Weights of a small mixture-of-experts language model, trained from scratch on English Wikipedia.
Size: width 384, vocabulary 8192, 91.6M parameters.
Experts: 48 experts in each of 20 layers, a shared expert of 256 neurons.
Training: 462M tokens, 3528 steps.
Below are experts of layer 17 (counted from 0) of a mixture-of-experts language model. Rows are named router (the router's row for the expert), down (a neuron's output weights, with its number) and show model dimensions 192-287. Each number is 500 + 50 x the weight over its row's rms, rounded and kept within 0 to 999. Numbers have three digits each.
After each expert's rows: a language model's description of what the expert responds to. This comes from a sample of Wikipedia text that the model never trained on.

# expert 31
router:499579423521524507407570562449376487494415622498559425541538491492488488480534502602501501478515484525518582506532511559523483481475511433538577430521512451504449544508486535546541499453453536503437465410582563606482447504500560513455536443427486557523486526555526505437540487505359515394
down0:475449393521612566461537529526498456496456464497494433568482436609447522482522558493491445472518459518499588444525515455535577459526534449497514457530541483564577564561496466610453484440530398537476551523578544512495492505491377464489555479552537496478439552508535535485473536516470584480
down1:563500419488507540564611484517550618527484514526533538511469558516561482474553479599533582542577463555584494512506542445567516449474462490514576510585492521506492482530579517540572484527437500433452441470510584480437409467393546513511467593482496510603447449388482522518458523565440434449
down2:489497556502529435506542575568440454453421541511511551448521561515476438463452471522443501548382561424487533457509519508528514420493468492489582491516445507433526550460524393562575480526605471579527435493489543476523528496478416452474510476413533474519549454534431549452516482481440504502
down3:529553466486447527464469542467517492514511470539495460459635504489500454454536494500533515481559436526466582512588550540495490461602458494446522554422569515488533503483566448519560499580548512540516480461636449528522491515576476482450486494547589552566452454480516410451529546583614477513
down4:494529582508393421430557550512542511521487463428509555480505498581448425512482472559466480438605498478498428499446482445440429497493593427512492532521468579449437557584541473508380458543542514509561463477403478491485558533448518488524461553553543579486531571509459492511498498462498511455
Description: Word-initial consonant clusters. Opening pieces of names and Latin species or foreign words, often consonant clusters: Fr-icke, fl-ammea, Brig-gflatts, Her-bert.

# expert 27
router:441541524420547546536495483587518490539482458535430473478600604456461572388513500492431517418556567575547470522513567495521577608531512472442525484476501449488513445553485501444481582603488484474571577468464658505441412554526525449368496580484505500529415422472504545559553425403496413576
down0:494477439472441541497559414399466545447409399563454481491583508530509482491511493479485488457492545512489593421513479464472480564544431550551502487526458435478501445445347479463514547520482460520440454521470540526529593461567539441508450462545457486596453553567495522451462509637488516476
down1:619546556456554505588587510487500503493400475535523506522519444548569497469508561480488526438521478487378536554448600444500510534454504594523513539527527416541478568562525487431472469553506458536668443547442452529506564519535508553426440452451619522445496493463489402503464473623505563530
down2:429520450499365423544518534418485521462514481510450535478495537550485459536524472549507498533475519516582481498455462547505566412434485479406529472531482517555529505595576489471485453512581546473496426462534436487564406440446515399484425483460552508515498584594451511411418574485383447490
down3:505423430487441385519513535507422545488467479497480462586509530547626489432480465463491432500434594430492458469569504613381446488514501583517514431503485511444536475418436504496589539577527582589435495473482463398522527376483532465538554486569588530446493551488514511493457529442484506525
down4:515575617433542503527557546624488536487379426475498604473542546454477474490521479467506533465571493524491450507485503530558522461493539514486547529520546494455556497527500608539508499484519467495562535511385410459594538486520434461515522419505486569406467516485486462488438535475538467507
Description: Surname and name pieces. Consonant-ending pieces inside proper names (Stri-ck-land, Hamtram-ck, Solo-mon) and capitalized title words like Rock, Film, Game, Press.

# expert 44
router:532520497456492478536442444491518525557531501492599513420509472484485433459562524462553431427521405479412477553533412544460525481534591496490474574504399480482439444475559517582509553497542459519474535518496500479434529444455396514510576607445450515507516529491436495373572478496537550427
down0:540441505542463534408516608491538521537493508539533471563502512416456494615549517524514564525469550579464518519530525486524466533495421579500476518550481453520448532503473447569490310481566523472513559457511490432479460540456512515490446470442458423465509443494565578452431498573374511551
down1:473515474565479544421557494496530470529450544400480454516512449546508520508505433521495502569548550543440464409529524457523542542471527471459498537468543487519589532503507444498414463547539481548511500491500455468547545566476542515560577553410476557594461431552446460487497480538467566517
down2:512482537458461487449456471498454374482502553489522567453480567578584513399474549590472526516497481523509504481472535585479398476584412443571598504517509437517458530549504495402560502606588488486525433466534496489497517470464407498459484515470527509443545493544502502549554593535553510512
down3:439466530465444538526507538471547549446499536412545450508393556449525453454578486545585486602437473402472605559496472601544469466477534499399538467452403464490473547511487484511467488480465553511537413497452517580529430458510446562489437475520502502488513472561543623492621498458550515535
down4:471501398561537515408460526511408508531467575540497478461464543493425513498411353503539550406503535485614439466511589523527466524554494515501480548469432505505408605469488495586538491381495582543562388450442431536519528507493513542497413478477561489496566478507497476457467506468483500510
Description: Place and origin prepositions. Prepositions and commas preceding US places, districts and institutions: from the 5th district, in, at, near, attended, southern.

# expert 38
router:489467555438525431445456508515616553517483469498530520464389545415491536446541462486617470439537504550451494424475450439491473603495416546474529491480592504531555466427480538393500524465547483493486522382493470468556480536444434410515533449537528533546450488516568437508514611515440526432
down0:504534448479508568494463524444417504469601429520485507518521529444460560483497470405538424501611538515499474471592485484579474354496449500459437563548483507533505505442452522505499534464455602470525500504522464442475460529485485494607619545473541489436496474470416483464580423505450452452
down1:516458412526443427555569506568471501444551529576532499553465529456536524426526548627529501474461569548429481435535452500461514610554511418547476460418491484512515604533536445523522516465466464460455556485514553527421618525466557509449440541518495493426488495540517479507474408489498558468
down2:482528420556500524485431506512489526403477554474577597548471464497481598480458566446548472491485344462473393521565395515496560572496463455464504476527434586528464455445480522504524459485475517531607512458524548498593449467454498527497464524423464436597595421499445468505534464576575496545
down3:596470491595541453567474485551472570512457426496535517477401457507546470525456484358571646507500536621453545495462484512438594492570489503456540429485478502508562514486540490466482561464513530482526544507591450549539418392483513516506523455461627592384485494507625574483499575494465463546
down4:528532407485370499519503496611405521549504482485532500505571495576469411475486513559466461497490487512581544485452481518502509541524533396532574514586577536527472567483496493571487436536482530517489548540423519415522530540513483583491580465465444532541440572473474467596518382512536427518
Description: Subject description words. Nationality, genre and role words in opening descriptions of articles, such as the iller of thriller, American, Kenyan footballer, politician, novel.

# expert 34
router:545531468548420562432576449438481411506539490534509475550463453570422512539485425558544480535532467538602543519535458484578484490547498559517536439552543515540572550443488515529542474391491499537467483501541478532464458550551397520505493479516484556480475496504482458467528528474393569460
down0:525477534497546507481514384506540503639528524588528488498496502456458460525472484433466504550483533536567494552473464534439461480542552523440475571444569477636545485425482474580528419510602479521412516498540508539495523529482436417537539398425467543474520435485551540472477468548500468482
down1:482579495526469462466556552425412424560454572514500571423536478502506545531460576493445480487483570480442491586515540516522531447537502428444541497511474599529602551483527432494443565504509479478568457467535422524580514549462505571507530508548504540508460438516556457434532550505603507387
down2:468491438486561481416533537522494494526582507534418527455514517553493475504456464546516457539533605432491464565408504503464530450549434474494564613596483472498433444548505553614635538558522535468589514436479466530500444478462526538582602473400462515517526588576398491475540558441473509525
down3:553574556511493531454462430526505437429496484476448526534442575517444583515507437634438483442544450467472534542529562493401504466547595509435557468523516531424504509439561508494518525585573556537485490486470536494486514484501507500432531463498460556508490582544529487518503511654482442456
down4:574495543505492527505489541467505389488498461508432532516523418485539482478503542515513605491490572489462595489447497446579476473503443440479514536472515509435499515498494452458529458526497503476534556550532393449471463539405537465526517512495595544414521406425480603470503499508536541364
Description: Opening parentheses and capitals. Opening parentheses and first capital letters or starting consonant clusters of words, such as ( before ISBN, W in Writing, comp, br, bl.

# expert 6
router:560489512418456481545440465512511428426563569572463582462504598529612501421473530449588499510427552517491539448565581461397573412506459515453542412467476589408492464528502477430581551459373458512459574573590522576429475483455367472508470536482446468468441493498468420543458466521547504531
down0:530414416464494529518449544502479580490536501359487511476485490543579491433530399510472474475560507451505565570457521392549559564612521415493524380492436518479428452446525544489463491516490415446485553500451484540529455516561568564566613473536527408461471468517488505469501477446525489452
down1:499470612499499573476506528496492447504486569405434521488487522473501619514424548524433577499485476495514502425528465489580532333458598433535608497574507501508441466567539594438499483497515599502551494538456483554537606494497502577451491524501463475545518471578533463495438378447513459548
down2:491505520505485517476475535501467543511509521507372545568516494490507548482521475423453526455535506521493545425510617524579446420486501428484496499480466555627513467473440461523479524524515562482493479470482554502499580481460492487540506405477579519588498429420517562465441467388521480436
down3:546566523542393517549515541551446528600434521462520452565461546498500557513621502566482485500481615450510568523472521534568514528515587455525470515531482462467467476574564502459432477455533458507538390503458401438503571456509518586499536584527535492424423533538518546454474492527483539368
down4:485468445567563472482520491546534533445521486471580577465424508484524501499475529469426540480407506542496519510460431522476553430517473599370498436446437462501592478542523586502494521556535417561526542488471492467408450479470467490559509557496485494439486555546481535493453490415593547649
Description: Line breaks in lists. Line breaks ending infobox or list items before a dash bullet, plus table pipes, semicolons and years such as 2003 or 2011.

# expert 9
router:537614428413495499474483527515496418564577565477531515485555534416445496489529457452565570424439508575491421573475433529497451381522516464542524533443489590493465481470416485423533505448464482517466480575474473430496499450591500429563533594502519460501541486601492457436525480508518490486
down0:507601479547503551540539506583430607511453482476480470554546424419486470481479451571538525498494495470550603497564459493450508579562575415514482479445468453532548507474476489629463509491364564433461489555573553487454478512590527473440504459386499446508516543478559529459482477551532493461
down1:491570453504524503450592497472475411496474500458536458469500552481511437526508476515434549506543453475541398547437428514520488482482432416469499512414543550491469527554504510522481456578464521557575541435603593495485490545522461516511484607409483483490548569528596479463564510495611539511
down2:534545478505527523517494448498460461471581507509553586498507551492561483449554430454439480502481541464521429514471457474506494545502471432505541498489502489438431426455568513555433576471537543431516476454507578463648483554486514336493462475547545512479513488462548514554504567468468504529
down3:523486551489532418494496529456499575513394443521391515480534471496556464574427573533494406558490505485503491583458512508455550349466525607493461581539455376554558655458466535484426555602521508541560500539477494451570488469434632510546473642549535533454473480441464436492509505529521489548
down4:503551575468456529521504528447441550444464502465534564533462523498581462485477457443568542532512534469617496492490515440534428441555468475434447409541518504505577491568459589565521440457511499514502457448468564396510428393499487477458481502490492454468591457535478529469474433441493441551
Description: Years and coordinates. Year digits and decimal points in dates, ranges and coordinates, such as 19 in 1901, 15 in 1529–1533, the dot in 37.11895.

# expert 36
router:480534387498517537537505481491563528502434529461446458451567468507451507417445458495444560370542405493514507580412431479477551560477550518572503507556537441466465538465506531476439491530641610506512557562498513536597486462476575440553492532638590421507442440522471504451599478531566538449
down0:474496448524492508496508500479442447453483491504447508505500517496444467499539469184522492525483477516457554475502471456483470490444499482447508506504459455467478535506546489511494490461496513520473543539503517428534468491473509528495440455441536495452497499502510552520559573497643504543
down1:546492525483429543501536446476588534461464459458464499520456426519399495474533483509518518532481510511379596539490458460481548534459528426489491437476398393460449477544504589560554499496388558475518523425583551432446545493524500494520463532522524516484481567389408477459417427521526431446
down2:470513502547588550549442526521448537461477448524446539529477440486559554469568474582559557475453500506507505545472496466518430484551477573525546575439555528518510541470490455485502542480579483539438567585549480563507488461561580445470595523466492511496568481533456507421552454581457431472
down3:561452469500433526434413515540599569427479490470530430524483506455473559480517542423471565503436424436428515499467524392578567399501591475423497514504471523473559489466522473506545597467510504509486471473537537532460546547541498526445513515388514490434558443477437431546465449522581444528
down4:405566443473553502463532494527532390574544493500517429510467470479506428506439514495479455438496520436481495538498519419544457504387386508531486558564491533515521517445427534460425534536459420459468553569561513450523503522540450535427494547542510454558472504544518514467603628567428509466
Description: Quantity and location words. Prepositions, pipes and approximators before numbers or places in geographic and statistical text: approximately, located, nearly, to, of, in.

# expert 12
router:525507449579453448510507462499499523426473496528486450550470418579483604528406546443460416469459497489503621560424429506453438506564478557570537493393458444492469493462531496444451565579503475488546493554561539448501437559535530483417468446485543468475580548478490563515501374511573505583
down24:579506543533533521459382568532512481438471495487548518462463511459420582510429436406519503570513482419494485529508478563399448440518472452554521530494414516541474473497618489443525569488435528500512482506538494488430509482556450526552607459560523540588486648525486531467452553496518445493
down25:592564584484560536555580482468631577563379419583478524569554487503514588475536485526543433557460525481565513578540569509517507436520575481501459496498496506468535381459524455523567398581565466479558437537496470477464465452487490441473548528506507527520505549567606465540354503573518472584
down26:472477435496516450557447473507478436413472557554500558507508508516464545455450512366500541561454534505550497540505441539636466515529519486449437531456552499525488485510472608533469584482389562531467497499504501512464514419496462507438472508540537392412551422482466523511526468524553513433
down27:458427452430560569536411479505480427528480486465628511526527485533439530520508529449546548465609536555490517587523529465486540542480451455588556481451487497478596508588468521432397510521499540440480490498533536446512588523572527492484497507438545438526483458474530591421531484533551465437
down28:505530577524494547532509530438497478519506509471512467477433471518482570480546457587366507549468429502498605482545528445560474488485422519561425564449575517469494510465504529458516482436543494524546451579429546452497544442451529439563469513595555563534555409453516647498566552526364485416
Description: Review tables, word starts. Commas, the, and pipes in review-score tables and credits, plus word-initial pieces like inc(redible), cons, rev in media articles.

# expert 22
router:423434582578509526514443475538461532570497601486455575538473561571522653518477463512523496513550492454481433459486463616526472473516527497493399434522477543482521497567449434472536490448505500491410468500588455534524555516479464543564463496600433416531475421491447475475409537577406519514
down0:517577481564502553432567428480578465469554587484495472440478521517560515437482530493585604449531501547523479555508533500472520495488516492485568599580547479517490415470413476501413496549470496497483548533514650519474543436445511465522575514520520575467500511487539474456498517435629521479
down1:509454401499451548508436426529511494441463535514543548449470484463517559550583579581497491476473523464605528516515531416494536430587466600485494564462534490460526554469565482466475455522474486523481500472519467532449451546467506532500479533455563511524478505454428526423499495483509444490
down2:554483515483515560494527394496505446496493587526434510612462544491512415494498535562497457596556452538530550568500571490397571543490510443494441442437449455468580507467507549433503515389420442564459473497532482499536503488464504512456572559509460521390485494493555574458525511538505480543
down3:514449473438601465472526520481434409532449492462483511540494518491496593483518503460492536458422563499513561497421517489544584507476530518477542539483530439527424435532457589498456507531525531457471566455426479552507465420426551354443467453501532472456572454414521497485480411534482501566
down4:506482460573479459666492477539599477497556512512476474496479491370499481487399610460523476499435520504494504407550559479529477387479565433460548474602471572497580483486580438450472507509459586521485514580477511517421448484569493554485492480439520499509473509381549443396502415522523474499
Description: Sports results tables. Empty cells, event numbers and markup in sports results tables, such as 50 m backstroke, 4×100 relay, heading equals signs, Olympics, Championships.

# expert 35
router:535558556538628486494499461527477399463528451509553502573497455467519498431505606466547532539464525583579443466527565505431429436448535467467498480443472508458402552455520481539566538522534392568502469515523486456449531383548442447524501562563532541523593548509486495502470465452535519474
down0:450515445519601479518522505450491445477528535542484512524422582483473488509494513388538494584467544492580522493460536502450572525461477509514517486509556471497510521522511545553480569469424530549389488559513551433473537519466445529543504483543463428450476563469540558497500477470464470562
down1:499564611563605426503541516449537499541522421476520454455552500505600516536497427505430500498463509450451546477531471472506413469540482490586518495542493516607474443517472395504508556557510558516495486484511595489507440423503473446478507565519411447519473505565529517589549536471492461482
down2:562454445556484394427508497534493443552481503423518420441487548518464494470437572510479538523460482526650392476493534483477583466636465502534490580553480485496502582484477506472527637546472519441435547527499401504467442531520559487426493509496479461502474473415488449461466557536602463553
down3:648517387532368484383648513623515450497449430527543449461580525457510533611546513473505495460596424505521544554465510434506503585518518534495533554481496539525493504569465472464491492507521612502491486483502552524453498473495522525520528387452485471532512524460497482519506515528483599550
down4:555444510544533597500454507433511425468568397450442467444437500501545459510490534573496541491471486493542508605411505518503500482512534491400465564607525589497570435446508482525556400536494532514480473526444500495514457418513557505501433562459521580535503474486515490571498462523497515418
Description: Latin and place-name endings. Final syllables of Latin genus and species names and place names in taxonomy boxes, such as Leptesther-ia, S. dasypo-dis, Yugo-sl-avia.

# expert 14
router:543493514488510521453529450410487375403488490494537499520508539506500416490429440558475432530422517526429575507486559549505483465473454490517460441450498598485593473511530436593441451454539563499462594499476550437576472532557430485512502545586482522463481533428521514514448502495495635500
down0:499573422515464481421489469443506471468464442494480461534473412517388424473533496360445528601443604511424590528561485521392504508446530521661452396519555415548547497525564482485474502508543429528452463484501529491477411502592423479558434393491499532486494554543434551472466474552483473422
down1:576498576525487540543430510489462431499498503416486470516512444449523491532553487541459495533474464535517602524534497523426505517502525456426508513514594438566498469513498569391542479438499489490440523505515484545522470386507510621527498581529567464496548368518597601555496482497462482582
down2:513499514494549533456515469481493409574406435491512565523537509464457496552410476565538525497537499431559492478544468534511391594465478534436526506490523510539411536562502504482529534419578562545470455580477569477519541487539582430507579505502569515419531474505524575526394453610422556433
down3:470494488615489533498475504592544424463514450497376499411543547504550485484517578463511541494460560449525397420514576492500441544510455509465470554496577526427600504529462555503425474478534536478464511511431475586545556536500550522488444557463565516603440543364506427487482520501513467451
down4:509515443516539461560538405507470501496433487511557479462470504379493540465460526562465566454395536448521478479509534553487509608516620469573418445545472477525489510463571470547458488438453471514487542553515475415503535507481562505454532414441439507477571466497553540477507512431527483524
Description: Politics and war words. Word starts and pieces in political, military and legal prose, such as con in conquest, pre in prelude, Governor, battle, constitu.

# expert 18
router:485584424482366527517518523534427537500513528487494460401446511510439414581556464390563608435466485497569544531551504493462527484574487508537555420504615553588529463455489411442438399454482506461652544532431494480494409541447457514335501484477554523471591474496494445528547550534467490461
down0:512519548559387533522399489496437555465421488510509509378516486528507476562504534516524508511443528508467490500495548489445491563445528468501508525431500565438508435433421586504557582568498554529556454526560473604500541532568425438460463541523397541441489536532487505479406557486509476434
down1:548467446492402484425565423469437520457541437472535509507513437564449491476451540544483487502517576564432572496421535507491452611450492472571565539511489459567506493546519525480505475545469498469368453435481421405497441538479581505425523528459557528596500371548491456512497559584504537439
down2:564465525380467456503483431513575491499456474501514606505546507592446497561595443526452559351527437492481529554531505502565516520482392530606499409389548490478537493457488425556517555590493499478605549508485470534491503594560540508538498470544619473417459505510518418440588479484443549462
down3:473496556472509499498478553456524504554429521458484519524463446376524498570529450507537419550492369493505514537561476474444598621495502535639461519565555547480503503552476543470450552507526474502411477501464469468489443534409491497495637545562432385516489511562511493473492554489483483483
down4:515435533534436491545561493429464503477534523441461484461421532532478462521467518569467478536562553451509463444498509444458476577445452516551439501471543553540533561454498455473469486492503565458395521442541450559519498532504465520477453517506552484551508556556427543519367456614511491427
Description: Mid-word verb pieces. Inner or final pieces of ordinary words and verbs, such as ct in intellectual or unpredictable, est in quest, plus test, suggest, protect.

# expert 26
router:417491514522497552605489447521484444479564434577542552497470488530468559575523498454520424534486524465450457541554495509475444492484474458581474441479506479567481485595564537490497516411507521520466479571488496495497485492499390511550421465487480488527460565455567404464442523618485479479
down0:520539465463545565392484526447476419429535474522425565549535478477524458516514438524463482444462494592498497545535561496577464548569570541490553473561446493545463515481507503528661461526498520477530405565466613501430424463552541498507510520544600513553566458537434446507527470468563602453
down1:517534566501462467441579488442484532541591513413545442550522436531450421484471453540534559587519540502481441481437440495489546509573531525508483549454452489461400536525592508605525531481489447462502443434469544500452626576505456451489540417543483559455517499434502449469550437508512485524
down2:546504464389508516460494461468464582467512469525419465486588568501474420429468527626476490561564478519492502439514468524510523522519540545480477585490455494502465510486459544492429488594499495522491493590492530525441538397465520446522463498453498506509429568510479487478543562464485423386
down3:487382459475468563524502468471533462473475461473511452499537516543505521484531473401497500454465461541595493549516458424558447500475491522441468560543572489510518515522472526545507522584517521488432458467527397375493522372514506524530536483462549506598530565541560452459517464452519457510
down4:440561436548506467516550550593466595549514469561547421487454475475544430543504489421365521540531418544595483452503508543556504494576482501493494474540452466527470440616451507450403417511469495451561513483502612560486443446550532526450605567538525538516437386582491519510567475529538490524
Description: Career and awards biography. Words in biography career and education sections, such as Award, Best, University, College, graduated, and he or his after degree mentions.

# expert 46
router:555484505438609569424561501434523495521594477375505427526433512445516437455389540539515508480471536488463547438526471438527495575392471541405452511479600456497487522527518502520549540551437498508495491518482478523538464461439503500587539413473504458514444519523481533523471506487526548493
down0:461479536475361567415492477489620516520473553536614581514421512546519451516458502446533462480500428495521492489543531462445458566419507561409501575496509513486437518533478544523501454562505536491434482482494504500493540486501475435468521551628482477520543472489508544557533532484460484469
down1:445467494570487424513530526514451475447546510495511453527440459445538528632413488562457520394499438441446448420503491596507509455536554496481519535499427503520529518515550383422481606522548501553541533501467537456469466557560518565509357541535531566529506466475475487463495509439496549504
down2:464558540532468514474497499488459468473490535523548584529451585548550511485449533492543468645415495451521533445512525393542428533442497532454445462502553467556535512508521504607487471540474560570537443524473481506502530586481620449517486543552621460513525516513410511480486564439561483494
down3:527550443563521452514463496599516496471477517454486465383530480528514603507563558564543518541484469527545545559462434589541470637501504458475473526510512451540557505462485477430470621508481449493488412534539525405400482445518591514578440450451421483515554568538520476497454508474519522437
down4:503583620488592423541543440486460436533501540526477502521552509556397552462440433518583468510506572515630502568428553510532499583549492539453479399560529481459467472448481529510499462559476516529474450495435489433513525397491489500510462509481505502478544560543570442521470466489436431470
Description: Punctuation inside numbers. Decimal points, commas, dashes and symbols inside or between numbers in tables and data, such as 10.39 sq mi, 4–3 scores, $, °, −.

# expert 13
router:540535500467401405482450536461500450404594485527524529462540553479523587456436528460427536522541439514550494430443494578448488459455428453440549563514484566460464453447534590433510566497472519520576541503517501524581556504546458463546581604543466453524432517492492431450500423596573362583
down0:561454513620532512518496554532581546530559508508493572554539485460444411535540487479471482471488465464465482408586484526567580398509394545502418494473432509490513488496475499481575576455617587506517530542415591461444562523553513496604535492479425508510486510487429489536502499507491504583
down1:431449458484503550592506558494535582561517422476548510503437518443453480486445591461420533403582565436482489537529416472404494500527524534417473447446564468445549451562449463474481404502473581425506525539525460426548506607503507501492428495456520514517458515495514519630406423533525500498
down2:455555527570547540518441483503571549497511502704512492418429530535511499484508479431438453563478537518504455462458625567501435395470594496581494395547448523491517544439426474574423482453446516521513452501495434551507455521460467532560434545426557554365536446452465463493459470496513475523
down3:560560435507474567475477438526460585511503573443407449438549419454460506530473580498513459510480438517504482540575537539501523422532512510465506476547492472497479431550498581616503494636485516430513550473534624452415537537509461516397475499427465489485540486458495520525508465528561489498
down4:517456461576460482448478522511519479523615542411623528515517531520518492478500522535569529522492586448540469474496505529597533476460564471408565482600452572534429419526535458413509590476476484416498523564494481513530519488527446569496463470435537465535509498550462461528460488414531444590
Description: Governance prepositions, articles. Function words that open phrases, such as the, as, by, under, per, often in politics, coaching or appointment contexts, like under new coach.

# expert 16
router:418510462427407463467456505522394466490534527437549527445492522431522534528419478491542472420433572502456460575533519511433494507602439523551509521537480445501490577416540502464601526450521498533573454489454499504454466404478462518517504409390502541423473497546439522509583559550499475485
down0:482534485572477526461570503465429467528527492424550505493510476502586459536530512628462434514512482509472457453488419590459507471523439568493512440551453504462531561479498448522506368454425464478564405482590421510474614472591536499546474528517548523473456458447521524476611538516493515445
down1:532430515504549583597553517405548517519387455535470414553434472522491586492496487427531501527530460547500589566470558456504566507450543510492456538463524418456511439491518564500515494530432501452403532494500472502480505563499531479486532530513507453409498532474453489478503541527533431540
down2:582504620511487454508550514514593560375533528482403555473500482473490330519515527452574482524488471549439499450453619360496596531501373546520573576526557536538477468419449449546487438451557519447547547515441524427560434475460591503491585554537511567531482431547601552537461440507541451476
down3:488489530428504579423478511518434508577512560431595446405526451546511463451483424496445546605480608506522440470470547472527435520475465456478456477451500505475557523534543491559494500558507510509523505560506459541468536537527466463487553449472520505549494447441506501493607446479438443445
down4:539466481489467492435481510485446490523508572515499544491552512488516500502554392532555614424522447568515432506480509517552428433516462521464536508496513543486527531489464457484464504458494532462486475395537523566419477385549483490508551527520429496411480525464563546491549514472550484524
Description: Mid-word letter fragments. Short letter pieces inside ordinary or German words and concrete nouns: che-er-leaders, z-ur, t-in, gun, machine, stone.

# expert 33
router:498504429488544497424562503464601484597512485513469435446546502507482519481514373544477602533527492452453503433449495464537461532452508519536608494495532420428553510527614456482589514517537573541547466514461445513436466502520504525518456422479514525544484446534507513493475614454456468441
down0:494495512488467508546518508366565539508544442438540491548477485478456498429504571344562454556552514551550550449527540443564563536521519496475454555468438463522511487551570524500446569537521480432487544586513539504500467464525519469516537554402531451562483458589545457565509571444556495571
down1:471529526455517518443509530526448472464364531436423584484529567542484521540528482464403399569528465500518544441525405472598533522473471572509481498506572550468459455495473439490504483477566621558434602487522490602522515471547488444488422538509418511493428563434483557475484500479437566507
down2:613519510506516500518528444530488425508490438541469558443547503502457466520551462482584492453549493516496498468510540457500433500550506578442564538554475567477365466584415462517499389479545460507550522494531479463448549472550478500457555476432481566535529469417533528541567566527540436534
down3:522530441526553496445404475567593509525516495561455596520449535467489503541478474445436449496419575576603454432591553428439506400420460577483398532519504503506472583475457476467524394439528473594499470549565461520461572539417439439452531584420500499518462450464473565491434527509501493530
down4:488489454456436546502495529489553510508546447483583476431530470447422506534615499377471465469480532432446428503482525537497533497410590416509581500520510471576491518530502477505470544617553416505618508514532482548514506495409505511418522362502456396497405435527512521549539529537516504555
Description: Non-Latin script bytes. Byte pieces of Thai, Japanese, Chinese and Hebrew text, plus letters right after hyphens, quotes or parentheses, such as Wi-Fi.

# expert 19
router:476562450452475497494508557560509545465582520475475507467511434542420431612518480466510534489442461442533547515563514412502506466477410465454549457536609479551453457545429503528370416478466459525562481501477487441499412527498501581476534544476650501376579561577540521506560498443442557465
down0:451479493509613454513485535544448508524492596518545558412483485485448599427445438640495441575519492550441455412529517577478498483510553456476435494403427548507477565526528506560427534476495576528429590499519533533458559535480468544480425573544443491505466489505513406492630449462475500530
down1:489446560473537436415432518493564542462507500428522579461398591457509427461479522475491456506473533505585481521645565463596561454548547424588611435581522550538449555449549553452453566572650551427539533524589527496553600435461440563467536425450507487510436431504404523499474544458536427438
down2:573481472482506558457591512565406610536574542502543488450490506601446552561520548536416514532459483508532436499534563522433407474543445558416468526527493543469456610442497514466504499526552536431555465466487543554492472454455482549598514493473470477481423537483453514551555397471476539479
down3:475404587533502606521493465457422582485500487490478504413560455514509526521404592529466568507470530502518488520432519577507499509456471494510498488476491537414464457506562588487487449538491495398454476568479582462533505531551520490486570447621479555448504480563423529492482478538547457447
down4:517381497426510517588505470521521534597501430456467476492469487459445511533483541495439486501545410565504495445481449518491352468520489559478481437569508509559576431477496503524475469375499504462499456497506441482460528455468384533492499485509538434497508520518458433554537574531494399633
Description: Mid-word technical pieces. Word-internal pieces of scientific and technical terms, often biology or computing (thym-us, mem-brane, comp-ut-ing, orbit-als), plus forms of be.

# expert 37
router:495542424536416455441470562534481529489494458480455510531478521489487444526519367439586573451583451464543544518488424497551565529565498586470511423511518440614446527421449565486412528468570502506486539472511451547523441439488524502545575466546555503509534420538574623479561528512500474511
down0:452482400610476544431498569501511532471511562535515502628517551449488476443479495593540460536416483553502587457563445530538453483548534591455461526403504507548474526475514436498578538561526509410530531525557456564545499537498592506577540484473496539418480474517496466489492503497478509399
down1:437507536538463429470401454426490465470420522529470417476445532473499519559472496416530537535461551554533501523493501479565536573535476567455484507484421482593486575566429505519514562452517486461476507450469584516549510573550465485472474528512567524476683490556528437516542487447572575505
down2:575518495550475478501521506502595496514476492497481488443453438496508598475429507391479465493513487534448407467497480472426410586475566449575542546496455495494505527582440410522481489524576444418517553500535507536494540505523523518495472472561441591514410531340533516474410486540525515378
down3:548521548491436540475485479523495518566408462470567488458514501464482426544507558253481416461521535516530586475461493451472522483494468500572560532509503459507573508459482494521574614603531479524449464502509513498508521507483547465555525480478571496478477525562507490448483558492376502533
down4:541485502464509464462511517480520599486553499465458439470512465440519502484483483724503478520522501502522484478431544543489493476590456479505512508533505434386554458523545552559483496528462460507541493509477466504434452473466459492471535468515457509535524489566470487520504478433439473510
Description: Descriptive modifiers, list connectors. Comparative and quantity words and list connectors in descriptive prose, such as more, most, many, very, and commas within lists.

# expert 24
router:414504494467478544475419547443513543564517464414542472497661510561460562504494533481430479436533451516552431433463474603457502514535541501434551392386375510434486535534502377466552508577499563459541536488476521472467461552501443511525485614483518572568592454485564549502517456481485470546
down0:558484537539447513517430543466503512487495428502509463510520506566469519546513465563487509535476507575525536606528545452435441449471528505553510376598550472643475570482501435565547482407634498483461563508429521557478383486521463559370467549474514474418461537470564590547426603537466443493
down1:547479466483399574617481469523486497513542569600514521414439560516489397485485538419441640486508439500509470480548516443588542468484521555515527434439461497496442478510483645426537439591431471540469472433431427490482500530552451476443572535514474490442427543555523536580516445495553433520
down2:433439611476491502492517376559556464432482526485557469497436462400468541456413474492485560571586473477488543567465593444559398528466477530455527534411481481520443547490431508489447453494524473393490399508524551523442481560582541486550432521537477496474580555594459591520455529532419498524
down3:567496427524514511499514461586428461464532528535468502498482551429592415479577477527542493544503585531409515552477460475474520462435582495503622520580450469482427489481478522511555532509510513491596512552441514460499542512475468515463522464519495498497516413447592486461550397520565538475
down4:451556496441535461479515475468491471518505434544480548403467493477523459479497591537639457465413446505571497497403469546537375458454456436470583565498380459552522505504539467569462500491532436564459535561489521614468479472490378461567480515452438489452428519541477576472520529448499540486
Description: Surname endings. Middle and final pieces of English and Germanic surnames and place names: Wil-co-x, Ro-one-y, -ford, -berg, Brook, Hill.

# expert 10
router:482485541519501514475588474408473457448511470537453461551433582499530523529594428486457429490448487484465504528488434571473412498470541562552530528442527492476568525491393518475494531478577420434573534534474470575486492541488537465518597464516424603413530434497445441517570547566511438577
down0:481549476474615593501451528537446487521417480522589468427515423579399478429581443456450504488547446523460450465524515536471495598510450543495530390547503566569574473533488485558563530485476498479499419648565454443507513571541534510505526417604479460482545413561513445538487472411404415571
down1:462505487495430506477573475451514544490490522484442503535590508569514587476577404531503552452490528558489522468421515466501550439398583580572457478459589478493577457466459453510462425497511550496566506451424492475525517477548568495538468512413468513487452536427460409492571533486428498598
down2:469394569519553598593510516519518501479456485576512486592440544558510525561523535511512439547491612525610489556450439439587431447472578568463546431561566474534463503489594530497579468559481512487392357470503490480399375509549422455495516506539529566506526455504458454447422514464511481575
down3:440459430510466697458563502460522424461462540490479559483587483520494469540568443477460624416480490605530433440598556476534605571457570473573513502528588474624530503435568505551530510382564509504524430529499532449490545523494543468548515513558446475425533380457491441482502582571526472567
down4:464527462489488460578456523503500546417534508486537491522581407529455489500476516522503506574521593556508573503495454459559491518598569547506501432512513476536505501475473512494426435505492601513522577523524556472467507569461519487504522463485417464535465541489462496438504529474388454388
Description: Day numbers in dates. Day-of-month numbers in dates, such as October 10 or Jul 20, plus years, month names and en dashes in tables and lifespans.